config.toml
moe_layers = [2, 3, 4, 5, 6, 7, 8, 9, 10, 11, 12]
router_score = "sigmoid"
normalize_top_k = true
routed_scale = 1.0
balance_loss = 0.0174
router_bias = true
init_std_router = 0.0165
vocab_size = 32000
norm_eps = 1e-05
tie_word_embeddings = false
batch_tokens = [65536, 131072, 262144]
max_seq_len = 1024
train_tokens = 613600000
dataset = "wikipedia_en"
Below are experts of layer 4 (counted from 0) of a mixture-of-experts language model. Rows are named router (the router's row for the expert), gate (a neuron's input weights, with its number), up (a neuron's input weights, with its number), down (a neuron's output weights, with its number) and show model dimensions 384-511. Each number is 128 + 32 x the weight over its row's rms, rounded and kept within 0 to 255. Numbers have three digits each.
Before each expert's rows: a language model's description of what the expert responds to. This comes from a sample of Wikipedia text that the model never trained on.

# expert 6
It responds to: Word-final suffixes. Inflectional and derivational endings that close a word, especially plural s, plus ing, ed, ers, ation, as in Towards, Resenting, scorers.
router:141116087090124110077134165054162167133158118153172100118175147121124131124120126142125137097149199131081112115199116162119126058128073160134082094111117126090134157121171128105167103131123140163118087076173119155096062096133096169093152093145114157075130105112135095169128160174118138090112133122164181091143127157153081139134098060117075159176135121115136110145157143142126081096052
gate0:120169110092131108146096152210123146124171162120157140143094094089145122145172142119107099124111226089110091130130119143136091165127154101093179145077115177085072129088128097106134163071084108104089131176134131180144121112156148074085096151119131219141095158123162150201136132112102097092151192065170165170132114132123132095166131152091103139139137110112089134135157115139127163144134
up0:107157130191134146081086133128126074194137117083170192104188098122106119156163131125138120119104133183140176149131113122134156042181156146105054103168160141165169158150160170095136047135096133097112114180160128151135177184114169108152094142135135103131115150104106114092157161083151173139166132142069156063073146142109133149114130190120164128155117103123145082155144120198172115170137
down0:162123071086083134076168094096091127141065091150165181095101106127082114131133134151116164113148087124168104154151129077080150149123137092125165116095131088180135197087100138134097144172128112147104143153128102154169098145128167099148177137136144090110152144173114156124131165176109152147070133135141123150124169168066102098160060106083138118123130102126142122090086143123105124175081
gate1:164042116104118156166085111150103112181133206123098134159084154176110086121111119106145111140133139094105144131183147111095130081146204108163083163169109079158099154084167132190136135144196155153104184134084106124102144151125187087054151146110105144121039169141157123132162144113152160178090100164144121137139116176146111136119158076147108104157155136171143146140180136111071155169098
up1:108094082123044147165150132076108196079135152157140137110162099097166157066158120094108143095171159114142175145118128127144138124134144118084105124163132101173099137097104128132164113134127159057097158157095153121139157105143157162079215137101074090139108150151131138109147088104078168092076151132118193056166159159190172094109118100136172116136143118099169134068115135089170138055141
down1:126133161206170135150119137186148112161133098098130101128131114115128119053081141102176069162107063079102122125109114115126163162147089105122087116159135125121095078118080127124109069103125146146115101152094115115044185110179120132152177130125109128104106143122134092172142141104145135130133128126125133130092129125079122166117111130122154157176128097141114079077129146131123118132084

# expert 2
It responds to: Article an, name pieces. The article an before a vowel-initial noun, plus middle pieces of surnames and place names, such as Tous, Hocevar, McKimson, Northridge.
router:146183122147150111182149102137145145125143099094144153110086157090111176156109147057074108172190152148149123140118065143168089090130143121113128109211127109147142191131067160094108108114169162166124125160136097110106081099127118074090120178119130160120195060107139125183067162152124145079109138109162137090109171165168122123129074084114074156141133133137107088131148126075104089112135
gate0:151169155117110135092140168189137087157158109152135154072156038080151129162152136073197103141173063123115166138114111077114063126118105085166104140119129117131130157122157090156213117171142113141108180128131122148106099125169153128111110136116119137074098129153088163092141152129098210115162140127070104100145192122147146156148075092081090038089184202094106165141119174074168123166104
up0:087080143159078126141116125098106149110132132119178092147185175184142099123144171139130119114041190154110097121083138119105172106129107149112139139149123132153189105144118172084071121102119105133144135105144157137071132157063154130129103131162119100133133163093070130147138042152129156140159170150159125132191193164084136157108121106105110172076134175109166195110081083150112160128134
down0:157097109118148092169133121115177166105166144130088101095121130142106148141137128086190093124140101179139124133131121132188120134104101120132151163147110124151077164159108139145145138088145069129141127082148114179179127106155128104056126123091055141088123104152132103137085137168123105112144107109145153083129092156144176137075176141157117147128139137088173131102135149141088102157103
gate1:207075107158131129106146150115195164185149133103119148047101080104082104116087141151116109112076115123139090129120130195155101103134158038145080153090143147137177159132173128143153104141135121138091147127167110096109155113145078123134074090133125111153095108153159158115106191158091088149093145123125177207101122102135110106149108141106142070156147162113134162124120169121170148153093
up1:208197178159160134130135128091161170157095128085142165139147127146080118176156176088143123105096153148121122153107148095104146122115161107093153075155091151126197211176106109154160128190093144137066132097038080082145124133118130111118102108126116069144092151094162098106160117096170172108135169125164165144111131095122141080124096163144092150111143123104175114162149165082135079130155
down1:103085083086052078127138108106092092126134113161097103167130146136109098105128135076140167156162117114101107116104107148104134123132101134093118098160130125103064047097156167137171178145146198086149119108131151149154115152051151151116148115108089169087147150147123160115176067153111133143184124112113107130120129155046085157111196161106126159120120094109130158077106105163106110123121

# expert 25
It responds to: Articles and determiners. The articles the, a, The and possessives his, her, their after prepositions, plus = heading markers in sports or event titles.
router:108182141099104122118109055138092099118076126120117125110034090117150138176153086081116145072227139127134194137142156160197122075141082128118137117164147169138150137121087135107137120093113122128107132068175114119125106130168137194151137161129102199120150116119181136178093201109124176094129128124077176133154134134157146138094123142119065148141143131181127159160168110158094107112109
gate1:111080152154162110149111070163078114143080099167125181059122084163114106141144166162161113128122167124199105136110130134074152176092122130111116162169179111139175098109138155137092153078120140149129088128096133147115082169158092148080112057107144164154148172142155172202092169114095060115124171088145124131164110173157092216153139089064134067145155111103162211156166100153136087134146
up1:131196140116111087136190081124137158062051115156170158079128083155148163184165114170120097145184131133132135174101116081103135113117146151132119113112073148189188061133115091117137201141073157149139124137129157122170104118119084188127123143133104071137111141125138113141043106180113102148116190120137116154138142119140120173113117068120161134088151155124151142144169068157135135124114
down1:067146146086064162095156115164112132069106149090161116175074113192132114119172063142145119125120100201084145130120093077158105100132095114140188146146203146127218126136079061115169114160111143135125110112094149092150158097185092171147175180157117119075139132099085119094118119136103132154135137105123091135078147137136093149085114105153191076113116104152102111094122150127131143100107
gate2:120146113153118156123128158125111087123120113183185118079168120054164089063144144111137152159127107152092110129109130157117121150170105192104134173185113189148114104139140117141123093103120115156076157151084163129155094119112161151165116139120156071131112106177125193088087176115120143145164175100147119068144121072122153137144129124181136125122178107131120100162200129133086149159160
up2:108124202147115141127107096100160133139116189086126115133166071078159114147108069074109104133128176166151181128113144111144096064095105185126178137144113137097133133144118105084149162150125087120132098127147111114205159110167131074063130096155176111162117133126086173119089084178111152137093094140088164137142134149123092166144099108204120106166206074050087145094167108118147147158131
down2:136153154112198136136170045108057169128110085154123145146156142171147093147126124159137110125094169086096118156089130075144150111101133076163110168098159128120089167121074146079147081123104147181089127172095083109101118103106157148144119130189160096093129178104117124139182084118121140120193103125110065157159141152176173120145082149146131107187130197124124086132121119102142164126094